From a checkpoint of a small mixture-of-experts model trained on Wikipedia: a sigmoid router, 245M tokens.
Below are experts of layer 5 (counted from 0) of a mixture-of-experts language model. Rows are named router (the router's row for the expert), up (a neuron's input weights, with its number) and show model dimensions 0-63. Each number is 200 + 40 x the weight over its row's rms, rounded and kept within 0 to 999.
After each expert's rows: "gets" lists some tokens that make up at least twice as much of what it gets as of all text. This comes from a sample of Wikipedia text that the model never trained on. Tokens count by the router's weight.

# expert 7
router,177,228,192,216,223,181,180,201,196,191,241,212,135,120,176,230,237,187,158,222,219,282,271,207,267,131,223,201,228,188,138,196,176,323,233,167,166,158,229,257,173,211,197,184,170,211,189,260,223,152,190,179,132,295,193,195,213,205,169,192,210,207,206,155
up0,215,222,202,216,119,155,236,216,151,221,213,144,154,270,153,121,206,225,290,161,221,171,219,237,200,190,246,248,232,188,260,187,210,224,228,177,229,186,228,192,199,227,198,219,160,281,227,220,178,177,170,308,92,207,165,193,190,223,164,119,153,173,116,222
up1,189,187,188,202,259,145,179,129,186,245,181,181,181,165,200,145,229,228,213,229,180,206,242,200,275,251,178,212,235,188,144,213,132,197,249,199,227,254,119,208,149,176,203,128,121,197,129,194,188,217,215,183,139,174,201,230,221,220,150,244,171,229,208,221
up2,225,256,287,241,181,226,211,253,222,229,216,147,182,120,139,158,233,246,170,209,203,180,218,188,265,167,249,200,279,231,175,206,191,207,197,251,201,270,188,245,229,174,160,158,156,220,239,169,222,244,161,213,164,214,266,180,229,220,207,166,236,225,145,228
up3,200,209,204,206,151,228,231,209,204,192,132,267,182,198,199,215,232,246,176,239,210,274,184,210,316,152,214,157,237,204,211,171,174,232,190,170,196,165,214,194,163,233,136,192,169,150,188,146,287,183,202,240,174,199,186,208,237,173,232,187,262,204,229,182
up4,272,145,161,169,218,149,233,183,225,223,235,161,222,177,159,205,262,230,179,182,207,198,205,175,221,161,159,253,116,176,168,188,196,196,176,151,175,294,193,168,114,255,223,185,212,173,225,242,183,244,204,254,187,197,204,232,160,226,133,112,199,209,213,186
gets: " |\n", "\n", " (", "===", " |\n\n", "|"

# expert 72
router,122,194,116,181,177,228,181,238,97,144,258,212,202,182,197,177,277,232,224,235,198,254,164,203,196,126,193,151,179,277,225,222,166,258,207,250,144,210,157,210,161,269,238,192,220,143,150,249,175,165,180,243,155,255,98,153,201,217,187,262,196,233,225,151
up0,164,197,151,172,200,194,198,302,176,180,238,220,166,127,198,221,184,280,262,197,177,181,158,232,179,195,232,186,186,240,250,186,165,225,196,162,151,274,178,170,147,229,228,167,217,211,164,209,226,184,138,262,118,227,134,135,212,219,209,216,182,210,204,133
up1,215,150,140,188,211,171,230,140,200,187,237,194,306,195,212,146,230,214,197,228,223,260,180,232,160,194,210,150,168,244,221,226,138,208,225,225,190,182,142,263,193,200,123,226,176,129,267,228,194,134,249,170,236,252,212,146,157,140,172,177,112,179,276,180
up2,154,192,190,210,157,195,190,181,221,162,240,235,143,177,192,152,149,198,223,157,260,219,201,232,253,208,201,170,184,186,200,195,200,244,251,193,178,219,180,214,195,244,241,188,273,211,211,237,192,237,171,234,163,151,125,391,239,189,260,163,187,196,188,230
up3,199,240,238,179,143,161,221,223,146,227,220,210,246,122,243,188,171,180,217,189,222,256,253,220,132,149,160,201,238,228,233,176,195,252,191,252,170,200,233,218,148,188,193,242,204,183,195,190,175,200,155,267,137,241,141,174,159,232,201,190,240,211,215,181
up4,172,249,130,200,212,190,186,271,272,207,207,243,137,226,160,236,265,234,228,253,185,217,135,184,210,212,179,211,223,242,246,156,179,177,156,207,174,194,188,169,213,210,196,180,176,175,194,152,197,280,170,84,204,211,139,147,249,267,189,229,226,264,199,238
gets: " of", " and", " in", " for", ",", " on"

# expert 5
router,142,208,126,241,218,275,223,271,158,194,216,270,203,143,199,209,230,220,142,203,129,301,169,214,251,181,230,184,264,227,191,269,210,198,273,169,155,219,211,232,227,208,181,201,163,187,87,231,257,144,188,199,120,255,200,215,139,218,188,282,207,200,185,145
up0,220,231,220,163,215,262,200,197,177,247,195,181,215,133,225,167,185,192,208,228,236,226,145,176,232,247,144,161,217,140,154,257,248,209,171,218,194,193,159,277,223,124,225,192,208,221,214,174,189,209,161,179,152,199,246,172,168,143,244,220,297,215,250,237
up1,235,190,137,230,174,232,206,102,178,165,231,230,175,206,232,204,221,206,152,140,140,162,131,213,304,175,227,234,217,173,200,190,218,192,165,199,205,268,211,183,247,204,206,167,189,189,151,244,225,220,239,248,118,250,184,211,152,190,198,161,201,265,212,94
up2,140,295,143,190,157,286,159,126,260,175,177,163,164,203,167,270,190,184,201,162,225,140,193,184,248,189,197,197,164,256,182,250,167,151,232,173,222,153,225,224,220,199,195,173,180,249,132,244,182,229,189,206,105,189,186,167,172,164,124,219,194,248,186,142
up3,114,218,103,202,202,202,180,159,252,147,175,234,164,161,243,156,264,232,197,220,159,148,203,207,231,98,228,194,215,223,168,218,206,175,210,233,233,213,167,266,160,169,214,193,295,165,212,218,235,228,124,242,166,286,190,192,202,186,158,224,177,130,203,131
up4,188,184,110,158,182,163,168,243,246,144,195,200,189,236,175,227,246,284,198,227,144,167,201,214,237,254,240,172,180,220,196,188,211,185,186,201,134,285,152,105,162,149,179,254,170,234,166,162,250,135,168,203,180,193,143,223,206,202,115,252,244,245,164,152
gets: " at", " of", " from", " in", " University", " New"

# expert 94
router,196,219,159,257,248,260,224,254,155,134,304,142,211,205,223,170,225,164,155,260,197,244,210,222,284,144,159,206,265,193,157,221,135,203,198,227,195,220,194,178,178,235,197,230,152,187,162,246,182,207,240,196,207,205,160,192,129,222,167,201,224,226,198,183
up0,227,243,211,176,276,209,157,201,151,212,254,224,219,127,269,201,175,201,195,150,241,199,167,267,165,190,234,205,252,206,220,204,175,155,195,272,195,252,228,201,169,284,253,162,216,179,228,239,184,221,225,194,157,227,191,190,244,244,199,185,227,199,169,179
up1,170,123,221,217,159,183,221,205,74,228,236,129,201,212,135,261,233,118,222,233,225,234,185,213,188,241,155,152,178,195,153,179,145,182,240,261,173,193,251,193,148,209,315,195,258,203,187,186,141,244,222,330,201,134,175,173,143,223,279,211,143,169,229,171
up2,279,284,249,205,203,231,236,160,227,204,292,194,242,151,201,196,242,217,191,93,199,240,221,208,198,202,178,168,223,191,128,211,215,253,228,238,157,216,195,185,162,175,194,210,185,209,149,184,200,145,261,216,215,216,186,229,246,185,198,254,204,202,178,267
up3,186,159,188,177,233,169,149,206,149,172,255,211,211,167,176,222,274,217,162,221,194,236,223,212,232,257,229,220,196,203,246,150,102,137,244,198,263,164,226,140,173,173,206,207,263,262,204,250,212,228,184,164,173,196,219,194,154,257,193,217,194,284,200,204
up4,205,118,155,196,220,284,178,253,170,186,225,184,248,198,249,214,278,257,250,166,260,219,207,188,204,115,191,212,221,226,255,255,114,174,162,200,168,195,172,233,265,159,278,206,110,173,139,232,179,158,240,172,199,285,169,200,233,198,192,209,252,187,198,136
gets: "\n", ".\n\n", " |\n", ")\n", "\n\n", ".\n"

# expert 26
router,121,270,196,204,194,260,108,179,189,169,267,194,183,186,280,168,205,216,152,228,173,171,253,182,214,199,266,167,169,157,142,193,228,231,242,237,169,249,236,245,197,235,204,191,247,200,150,289,158,169,260,154,126,175,195,157,227,229,156,210,212,207,207,201
up5,245,226,256,208,205,188,211,185,166,154,172,188,149,195,253,187,187,140,180,264,119,219,225,138,149,207,219,172,236,177,209,188,213,151,215,191,250,254,140,232,216,182,151,173,210,167,192,261,292,233,190,189,185,172,141,152,175,259,199,166,253,170,167,208
up6,160,218,254,147,139,240,160,233,186,184,263,162,170,204,234,293,197,189,226,199,234,137,247,213,186,168,190,153,154,196,134,213,220,254,211,199,204,268,212,194,272,161,211,220,170,205,141,189,161,239,205,219,188,194,203,174,279,278,218,181,219,175,203,181
up7,231,238,202,174,222,272,151,265,220,165,239,212,255,208,207,152,181,247,186,222,247,204,218,256,216,207,178,268,190,259,178,176,229,223,211,223,158,202,279,168,196,171,204,207,181,218,189,168,188,161,208,221,150,230,236,229,117,138,120,263,224,175,196,270
up8,238,219,188,234,217,188,203,208,269,186,225,188,218,223,207,174,177,144,265,248,249,271,124,160,213,196,255,225,203,161,234,186,227,199,199,194,207,226,173,201,184,178,256,154,200,211,256,213,246,172,202,299,150,187,203,254,207,223,218,215,250,127,225,102
up9,226,257,143,208,142,215,135,220,211,213,216,216,192,221,219,213,189,263,145,169,228,237,248,190,187,222,206,178,207,192,159,203,194,255,189,203,171,267,197,142,214,181,169,217,174,264,187,250,144,281,223,153,133,167,186,69,187,208,243,180,243,204,212,255
gets: " to", " c", " C", "c", " Ar", " Car"

# expert 24
router,187,265,220,197,228,195,193,185,172,195,195,165,148,216,204,220,200,205,173,241,183,302,167,234,179,165,217,175,180,184,183,233,212,200,241,230,204,213,248,238,207,246,168,186,202,185,132,152,233,205,235,197,165,194,112,215,135,195,170,224,216,197,233,220
up15,248,205,163,253,216,192,200,174,156,208,229,228,231,150,199,228,224,207,231,192,191,258,211,246,142,169,199,175,175,198,222,218,267,193,158,164,245,246,200,169,179,177,213,239,267,180,266,187,229,245,202,150,225,212,156,200,223,204,182,200,242,222,193,201
up16,203,251,165,132,278,191,144,191,139,224,218,158,159,228,222,244,143,183,255,223,230,196,180,214,145,159,184,77,188,190,153,210,217,165,252,215,219,284,255,164,183,169,236,197,188,212,191,236,223,196,237,206,169,236,151,221,208,181,208,213,306,167,212,141
up17,218,266,227,216,251,205,224,211,171,152,233,169,167,181,164,257,197,190,270,239,173,258,213,194,188,210,190,192,173,263,249,147,72,216,191,147,163,238,244,219,183,201,171,206,196,188,115,189,216,216,227,200,185,219,164,173,208,146,169,157,290,296,124,236
up18,265,190,186,175,214,195,280,165,263,231,194,227,214,208,161,178,234,240,266,257,178,170,232,237,211,240,240,218,112,123,182,166,225,202,206,267,191,227,190,237,151,210,144,250,205,181,171,238,246,233,220,183,205,177,223,230,200,160,185,169,199,176,254,176
up19,175,201,140,203,186,153,219,170,154,183,242,149,197,183,183,221,166,264,235,166,143,266,208,186,203,236,224,246,202,183,187,224,268,138,205,243,238,180,225,202,126,231,99,257,223,196,188,135,203,175,210,223,215,180,199,251,238,154,195,266,159,207,213,195
gets: " the", " in", " of", " on", " at", " and"

# expert 73
router,213,205,182,212,247,206,242,249,140,160,196,185,152,206,205,235,220,239,119,287,210,177,214,237,258,149,187,225,252,199,156,202,129,274,198,174,225,290,153,230,272,257,236,184,154,143,190,258,248,187,202,239,212,166,207,232,178,246,164,204,194,220,202,187
up0,236,219,180,184,207,192,236,238,202,242,196,264,197,153,225,202,206,180,221,257,290,192,218,224,170,239,187,205,188,131,209,162,184,210,178,130,197,199,130,182,258,239,245,197,207,217,203,176,231,178,226,185,187,120,143,166,110,172,185,204,202,217,161,265
up1,144,212,195,196,204,266,198,212,214,187,188,204,99,185,260,219,226,233,207,218,220,216,271,275,140,214,213,220,221,125,218,198,207,199,175,145,198,156,208,181,150,137,216,212,198,187,153,219,161,150,195,201,159,260,235,218,196,234,275,154,207,287,206,206
up2,191,185,274,149,175,215,171,150,157,147,160,243,212,161,248,305,270,49,191,234,164,206,261,123,162,187,171,189,227,246,160,254,232,211,172,199,242,211,166,246,163,181,152,197,203,159,206,148,200,197,251,195,237,145,269,192,196,241,143,216,184,173,94,208
up3,258,161,158,142,157,180,165,231,207,110,208,222,175,153,219,252,209,209,199,226,208,197,152,144,273,157,222,178,220,204,194,190,231,233,149,180,261,203,204,226,160,201,178,195,206,271,213,237,211,176,163,214,291,197,245,170,214,273,187,204,204,217,170,126
up4,255,294,215,217,181,164,232,248,236,252,208,112,256,255,258,162,256,195,171,169,225,242,120,244,205,186,168,166,203,190,258,139,251,213,158,176,173,235,152,186,188,236,192,189,224,164,143,233,142,119,230,191,144,226,212,239,210,235,209,174,196,189,143,267
gets: ".", ".\n\n", "\n", ".\n", ",", "==\n"

# expert 4
router,136,187,151,210,177,160,158,193,192,117,269,192,192,169,203,179,203,255,175,224,196,224,243,212,169,184,218,168,148,173,156,210,157,235,256,193,163,275,197,208,228,294,255,201,174,120,181,309,263,175,217,179,216,218,144,178,207,309,83,227,245,223,188,147
up5,177,250,182,168,139,125,177,169,186,158,221,187,219,249,189,217,248,250,156,204,276,149,215,173,156,142,240,206,272,192,149,156,175,183,221,132,238,173,151,198,150,213,205,232,310,183,166,186,203,211,171,174,213,225,209,215,162,212,143,186,169,182,162,250
up6,204,244,173,172,200,198,273,138,204,236,150,194,178,208,207,175,200,227,182,251,215,198,209,145,197,157,202,138,151,292,146,260,190,180,237,267,180,235,162,228,177,253,186,203,169,194,164,208,183,141,150,177,195,220,261,238,210,195,316,319,150,203,218,181
up7,155,168,189,235,148,197,140,262,216,221,148,159,234,249,140,173,155,246,182,220,156,211,185,225,140,137,189,210,149,175,163,211,196,210,237,219,166,158,210,184,284,205,217,245,206,206,191,193,188,178,156,176,258,230,228,163,243,253,166,217,256,194,160,207
up8,148,210,238,133,190,206,162,197,223,200,102,217,155,219,230,228,176,210,237,224,183,227,216,165,242,138,230,215,283,217,220,203,168,259,218,195,180,265,203,166,143,191,210,228,197,224,167,207,177,207,144,215,224,231,197,240,154,223,239,237,174,226,174,189
up9,158,168,130,330,192,154,164,210,230,194,239,197,99,190,224,132,222,250,163,279,119,224,240,148,220,209,92,194,187,193,215,130,201,186,196,189,180,189,243,210,222,228,188,227,181,156,199,275,195,284,254,184,184,260,181,226,209,268,140,277,199,237,122,199
gets: " to", " of", " with", " for", " that", " on"